From a checkpoint of a small mixture-of-experts model trained on Wikipedia.
Training: a variant of Adam for the experts, 1094M tokens.
Below are experts of layer 2 (counted from 0) of a mixture-of-experts language model. Rows are named router (the router's row for the expert), gate (a neuron's input weights, with its number), up (a neuron's input weights, with its number) and show model dimensions 0-255. Each number is 200 + 40 x the weight over its row's rms, rounded and kept within 0 to 999.
Before each expert's rows: a language model's description of what the expert responds to. This comes from a sample of Wikipedia text that the model never trained on.

# expert 29
Description: Word-initial letters, f
router,260,169,155,199,187,204,196,246,175,200,164,147,149,178,201,138,156,207,233,261,164,184,191,176,154,190,197,216,228,176,172,149,165,217,219,211,261,261,230,214,246,183,226,273,214,196,175,174,181,198,321,155,260,225,221,248,160,299,129,192,165,199,131,158,218,257,205,269,204,225,281,196,232,202,170,229,254,129,200,184,211,250,207,249,147,184,228,153,279,230,258,198,219,223,224,253,163,220,196,146,156,264,223,206,244,190,194,184,178,200,91,175,223,200,269,246,157,135,171,235,201,179,201,149,218,234,190,150,170,186,105,180,130,220,137,216,242,166,230,206,253,203,243,150,190,150,190,198,204,288,179,226,183,167,155,226,212,193,168,266,173,216,196,204,136,207,139,211,247,165,157,209,114,198,194,220,180,177,122,243,210,217,151,199,199,204,183,179,216,221,242,224,190,201,156,258,264,150,175,175,160,190,177,299,174,276,174,137,241,153,186,184,172,222,259,197,242,181,207,147,142,200,216,122,177,235,214,211,161,246,217,193,188,221,207,170,163,147,221,242,245,265,198,253,173,208,239,170,141,245,251,226,198,264,277,284
gate0,157,185,204,289,209,137,228,193,183,193,160,266,237,161,192,181,208,274,243,213,214,362,226,238,174,223,160,265,245,242,254,118,184,266,262,243,214,183,188,202,185,209,198,217,176,244,191,178,208,242,176,160,145,135,211,228,226,160,231,169,243,195,198,221,254,147,220,230,232,225,203,214,138,243,134,18,186,221,174,214,195,196,192,237,218,278,246,254,225,174,177,114,137,227,113,196,229,213,163,202,223,197,251,204,220,207,219,136,258,180,172,133,159,235,122,308,188,172,232,186,293,173,209,196,172,173,189,183,214,198,182,172,254,218,262,189,188,241,223,220,184,283,168,179,213,215,215,189,215,215,177,165,132,219,224,193,198,151,202,142,195,193,182,127,219,183,231,193,174,188,170,192,192,216,176,224,176,131,191,235,170,241,216,211,181,163,171,187,181,279,203,155,270,210,249,164,203,206,148,204,172,200,213,208,144,174,190,198,253,210,224,197,192,149,227,187,186,167,93,169,190,250,150,204,246,259,151,126,163,156,187,187,203,171,120,182,152,170,216,131,249,188,220,210,231,212,243,235,173,192,245,229,182,214,222,210
up0,124,239,171,229,229,181,197,227,212,152,153,212,297,216,171,230,177,287,226,198,192,216,141,168,213,128,110,205,263,217,273,124,215,241,155,227,213,229,199,214,178,187,213,258,223,262,229,230,200,305,199,204,158,178,213,148,169,198,210,194,195,181,259,204,193,165,145,205,226,255,145,150,222,194,197,218,219,213,201,192,163,169,147,256,258,222,224,224,240,217,165,136,233,151,161,170,218,221,180,178,225,192,228,145,263,148,221,193,290,221,165,188,132,206,201,205,219,213,239,214,186,166,178,235,246,146,211,158,169,172,158,209,211,231,266,176,227,260,269,249,212,166,270,219,160,248,173,194,210,235,128,152,235,219,229,163,181,154,199,234,141,231,227,212,225,176,210,245,145,175,168,208,177,165,156,166,197,182,215,209,207,203,88,189,212,156,218,163,169,215,303,70,178,177,190,181,168,227,157,203,173,164,208,188,157,226,113,177,261,210,205,234,208,228,134,208,244,107,147,194,193,250,209,230,244,240,209,145,205,130,212,139,181,220,194,110,177,147,302,141,199,179,250,131,139,191,227,204,199,216,251,229,151,208,259,212

# expert 0
Description: Name and heading fragments
router,272,239,269,246,166,210,220,215,217,197,182,162,182,171,170,191,199,192,179,270,144,291,138,205,230,211,167,214,157,143,154,150,243,222,170,218,205,232,203,242,128,156,229,202,212,223,233,185,208,226,243,170,266,212,203,170,250,240,254,181,202,230,197,188,186,196,195,261,184,190,222,224,204,255,195,242,137,206,240,166,267,262,206,241,209,246,161,280,191,209,237,191,277,152,206,198,202,237,148,247,217,210,143,233,124,151,260,178,128,197,183,134,161,186,200,230,185,166,237,164,221,199,195,194,169,251,178,220,255,199,172,192,172,253,223,125,265,156,241,212,218,189,158,133,166,181,216,198,226,197,166,282,262,249,165,166,211,225,216,175,232,205,162,241,177,176,178,139,187,224,175,185,145,237,219,145,157,163,254,205,186,208,234,214,161,247,216,242,280,265,175,265,185,182,184,251,197,176,200,156,244,269,116,249,151,203,255,277,173,260,172,234,195,194,172,185,188,167,281,138,115,172,190,138,130,262,330,214,160,174,168,165,171,242,215,205,197,193,195,198,217,268,135,221,178,245,156,171,157,153,249,253,234,202,268,113
gate0,148,231,242,192,159,276,163,179,217,220,174,172,220,165,190,209,151,246,230,198,210,270,164,150,285,236,237,233,223,183,209,160,206,228,213,152,196,206,215,176,136,237,228,204,112,166,253,178,254,188,260,220,168,157,222,208,174,237,209,118,183,181,212,169,176,151,231,272,262,148,225,287,298,171,144,120,194,238,232,205,231,249,223,179,227,234,218,149,199,202,192,250,221,182,163,232,167,180,224,160,161,214,186,168,160,226,195,123,197,163,228,175,149,146,98,211,190,199,237,215,210,163,111,241,225,228,170,160,213,186,271,225,210,244,171,162,88,245,300,226,125,151,230,177,174,198,153,211,258,201,215,191,195,214,195,237,193,196,98,181,168,169,165,134,190,229,183,206,246,240,105,209,191,188,179,252,220,218,141,306,200,183,160,252,201,183,182,226,184,248,222,203,239,234,255,203,226,230,228,195,261,186,166,251,228,294,145,163,247,206,192,289,236,168,181,176,207,194,197,213,189,215,219,229,219,202,222,211,226,250,239,181,222,272,253,227,244,122,168,171,188,170,257,211,190,162,160,195,131,197,282,249,149,216,185,196
up0,208,230,220,185,189,202,205,140,235,55,256,220,202,184,221,195,203,210,182,178,245,229,309,185,230,198,170,266,203,198,144,184,212,182,237,146,226,177,165,231,110,146,258,250,128,176,220,181,152,203,228,199,123,120,204,177,202,256,201,175,182,124,136,175,221,236,194,182,218,188,203,214,222,188,253,209,201,222,211,182,263,182,221,211,189,232,128,272,168,204,214,226,172,301,135,210,209,134,205,176,227,308,155,163,162,156,263,215,177,186,148,190,111,157,187,241,250,218,205,192,209,166,220,201,209,164,199,240,209,242,151,268,311,244,135,193,226,120,191,177,123,191,203,163,203,221,228,190,187,262,122,176,225,220,278,220,203,203,160,177,181,173,223,262,178,114,229,137,226,209,258,259,216,193,241,142,209,176,173,167,131,228,214,164,153,225,240,176,192,242,248,240,177,241,146,224,112,124,188,202,202,221,235,113,263,202,232,220,174,197,179,184,221,190,243,199,287,249,240,218,180,124,202,215,200,222,197,251,139,214,224,198,201,178,207,224,206,142,214,235,221,232,196,214,192,213,180,205,160,203,225,191,279,196,165,228

# expert 51
Description: Table cells and separators
router,174,193,208,178,204,267,133,259,269,227,199,210,136,247,223,236,194,175,130,143,266,253,144,260,182,199,186,214,240,223,147,176,272,204,212,130,160,188,183,266,181,187,215,214,159,196,200,227,186,181,182,266,170,187,155,160,220,144,213,164,255,161,245,183,219,197,217,208,127,231,145,243,187,170,223,154,203,118,224,171,167,245,199,187,196,196,187,185,195,169,164,226,202,189,229,233,224,130,251,257,235,168,190,161,214,225,165,230,280,165,161,246,218,146,111,281,255,224,186,119,257,162,302,173,151,150,223,183,203,160,160,154,273,216,225,172,183,155,197,240,234,207,199,177,198,196,199,233,136,256,259,201,251,153,288,183,199,190,164,143,200,206,248,162,172,212,173,162,198,172,175,198,161,219,136,240,185,232,199,234,245,281,262,245,177,203,255,192,259,210,216,206,203,173,198,209,192,132,202,150,188,199,142,146,223,181,178,261,182,130,181,173,201,185,292,203,157,216,226,160,170,251,224,186,234,170,183,118,249,197,146,222,174,153,215,114,243,292,152,192,256,221,160,228,212,160,206,123,182,259,155,145,184,162,166,278
gate0,306,176,198,167,183,221,273,181,144,192,121,213,187,254,199,185,264,183,173,190,145,206,132,186,187,190,238,216,176,185,182,189,186,160,194,167,151,61,219,170,174,208,191,150,255,187,168,158,144,178,162,203,205,261,242,200,246,207,208,224,194,216,189,163,182,170,118,140,198,264,154,181,150,205,219,203,199,182,211,236,135,189,212,155,168,181,196,168,168,305,314,201,151,232,232,178,260,212,125,183,198,206,185,257,142,206,185,228,157,141,109,144,171,173,168,199,239,170,178,163,212,183,263,221,204,275,155,187,160,160,148,187,121,178,159,178,222,122,192,160,192,158,191,235,228,169,205,241,168,199,192,146,147,216,165,223,188,261,215,157,211,113,289,193,206,234,219,244,219,182,251,228,220,174,185,189,175,213,217,186,206,247,207,202,160,260,203,178,223,204,238,220,206,186,152,169,270,147,150,236,174,157,216,212,257,116,226,225,158,171,237,245,173,180,233,229,155,301,190,138,225,257,140,212,136,209,249,193,209,154,155,200,227,175,223,246,128,221,270,218,160,234,248,142,193,177,199,232,165,139,181,205,271,174,177,130
up0,183,247,211,228,141,195,148,212,155,168,242,238,232,197,211,260,188,244,234,146,269,202,197,222,244,224,175,219,205,239,218,210,233,238,209,153,257,222,195,244,198,207,164,265,168,228,178,214,234,237,210,244,201,196,234,233,178,176,173,202,199,172,211,236,255,198,183,210,207,155,119,232,252,175,164,209,177,220,235,210,217,169,209,182,191,194,215,123,175,154,143,206,217,183,197,238,172,173,255,213,257,162,152,128,234,229,169,240,218,266,256,243,238,173,210,225,202,173,223,216,171,224,148,190,207,165,233,197,137,210,165,182,270,205,208,201,198,268,160,224,223,257,203,166,151,214,181,153,141,158,181,160,199,179,248,216,198,174,197,213,228,230,144,146,141,165,225,248,216,193,216,235,90,245,203,231,218,240,135,189,201,192,107,239,164,148,106,194,198,339,185,237,194,195,166,280,167,132,308,189,213,228,210,200,247,222,160,211,196,207,179,198,217,254,170,137,179,203,134,234,150,116,218,234,181,249,146,91,245,214,222,214,147,230,132,81,243,129,175,182,190,211,163,237,191,200,251,132,174,247,240,152,178,307,242,275

# expert 8
Description: Periods and table pipes
router,159,194,239,172,161,186,152,174,231,227,193,173,210,255,158,239,234,230,178,198,225,135,156,157,177,249,212,154,192,149,226,209,125,183,213,205,166,171,149,256,225,220,100,196,233,237,217,224,256,233,265,187,201,194,216,248,217,145,210,208,275,229,154,225,208,231,240,249,176,311,198,278,214,257,242,188,173,220,140,188,142,246,278,244,170,217,203,228,241,148,190,217,231,198,255,215,203,257,198,223,140,279,159,138,155,220,233,212,215,168,222,236,184,152,205,132,259,241,194,138,192,160,244,230,194,183,175,127,133,234,233,222,231,143,207,166,181,186,205,253,216,147,227,274,186,230,178,231,229,196,222,234,217,214,224,166,178,292,201,183,213,209,181,241,151,226,202,198,158,230,144,164,210,197,217,131,172,232,167,185,292,147,226,231,255,153,200,216,253,145,209,281,162,155,211,158,142,221,196,226,235,184,133,251,207,177,159,134,230,123,184,221,174,155,241,215,115,288,179,186,147,141,266,156,185,199,193,173,183,223,231,134,148,245,215,136,175,186,269,150,215,219,200,220,162,257,155,152,214,243,165,243,194,190,276,266
gate0,291,267,177,196,232,225,147,201,177,251,267,251,225,168,205,195,200,235,210,225,174,205,186,150,235,194,179,162,262,191,154,179,205,160,190,188,228,179,194,187,191,241,190,277,227,231,183,163,165,193,158,178,219,272,206,176,204,191,198,169,127,196,171,179,203,184,243,237,185,198,242,243,151,197,128,196,185,208,220,142,200,228,178,167,247,167,129,187,137,161,218,281,156,204,157,201,208,195,147,183,274,208,191,162,176,208,166,195,232,247,82,191,269,220,167,242,202,154,237,170,251,232,183,183,140,191,152,214,130,131,190,288,241,234,163,159,141,230,270,212,179,177,183,181,186,188,206,179,126,234,166,236,179,224,215,206,262,196,232,251,181,220,250,234,196,212,184,194,235,159,248,146,150,124,159,210,204,183,159,167,232,212,192,166,185,135,177,194,195,156,190,195,194,249,185,167,187,179,0,206,145,241,196,209,216,160,294,182,189,194,194,231,168,179,242,217,228,241,139,87,209,204,166,193,172,203,140,205,141,216,240,201,196,251,184,280,257,206,272,183,191,251,240,279,201,171,194,255,244,228,228,219,176,221,155,172
up0,114,191,217,290,262,215,209,0,220,97,192,173,188,192,200,225,222,197,213,233,199,183,183,225,236,171,172,166,165,208,293,229,154,239,195,208,334,222,155,154,169,177,161,151,139,207,166,185,236,191,254,248,190,193,271,169,193,182,216,308,223,178,243,256,211,203,157,152,202,142,177,127,271,186,261,158,243,211,205,212,211,231,191,156,188,189,201,242,282,216,259,121,173,239,161,241,242,211,209,238,207,192,201,238,230,287,202,239,116,182,188,284,187,164,243,175,163,197,181,213,169,197,143,213,243,177,255,154,232,223,194,143,212,156,253,151,255,124,184,223,211,201,158,247,183,177,178,247,243,207,208,121,208,195,186,230,202,211,188,193,179,192,216,216,239,242,213,202,211,249,170,254,192,257,268,230,224,187,260,215,124,144,220,136,214,234,176,224,174,256,217,219,226,151,191,196,178,225,194,175,218,218,215,188,231,206,211,211,299,197,234,216,230,223,198,120,164,204,235,268,185,189,217,189,235,208,178,174,203,243,192,170,183,183,228,183,174,225,195,248,253,192,194,176,196,231,257,212,150,168,207,177,146,223,209,215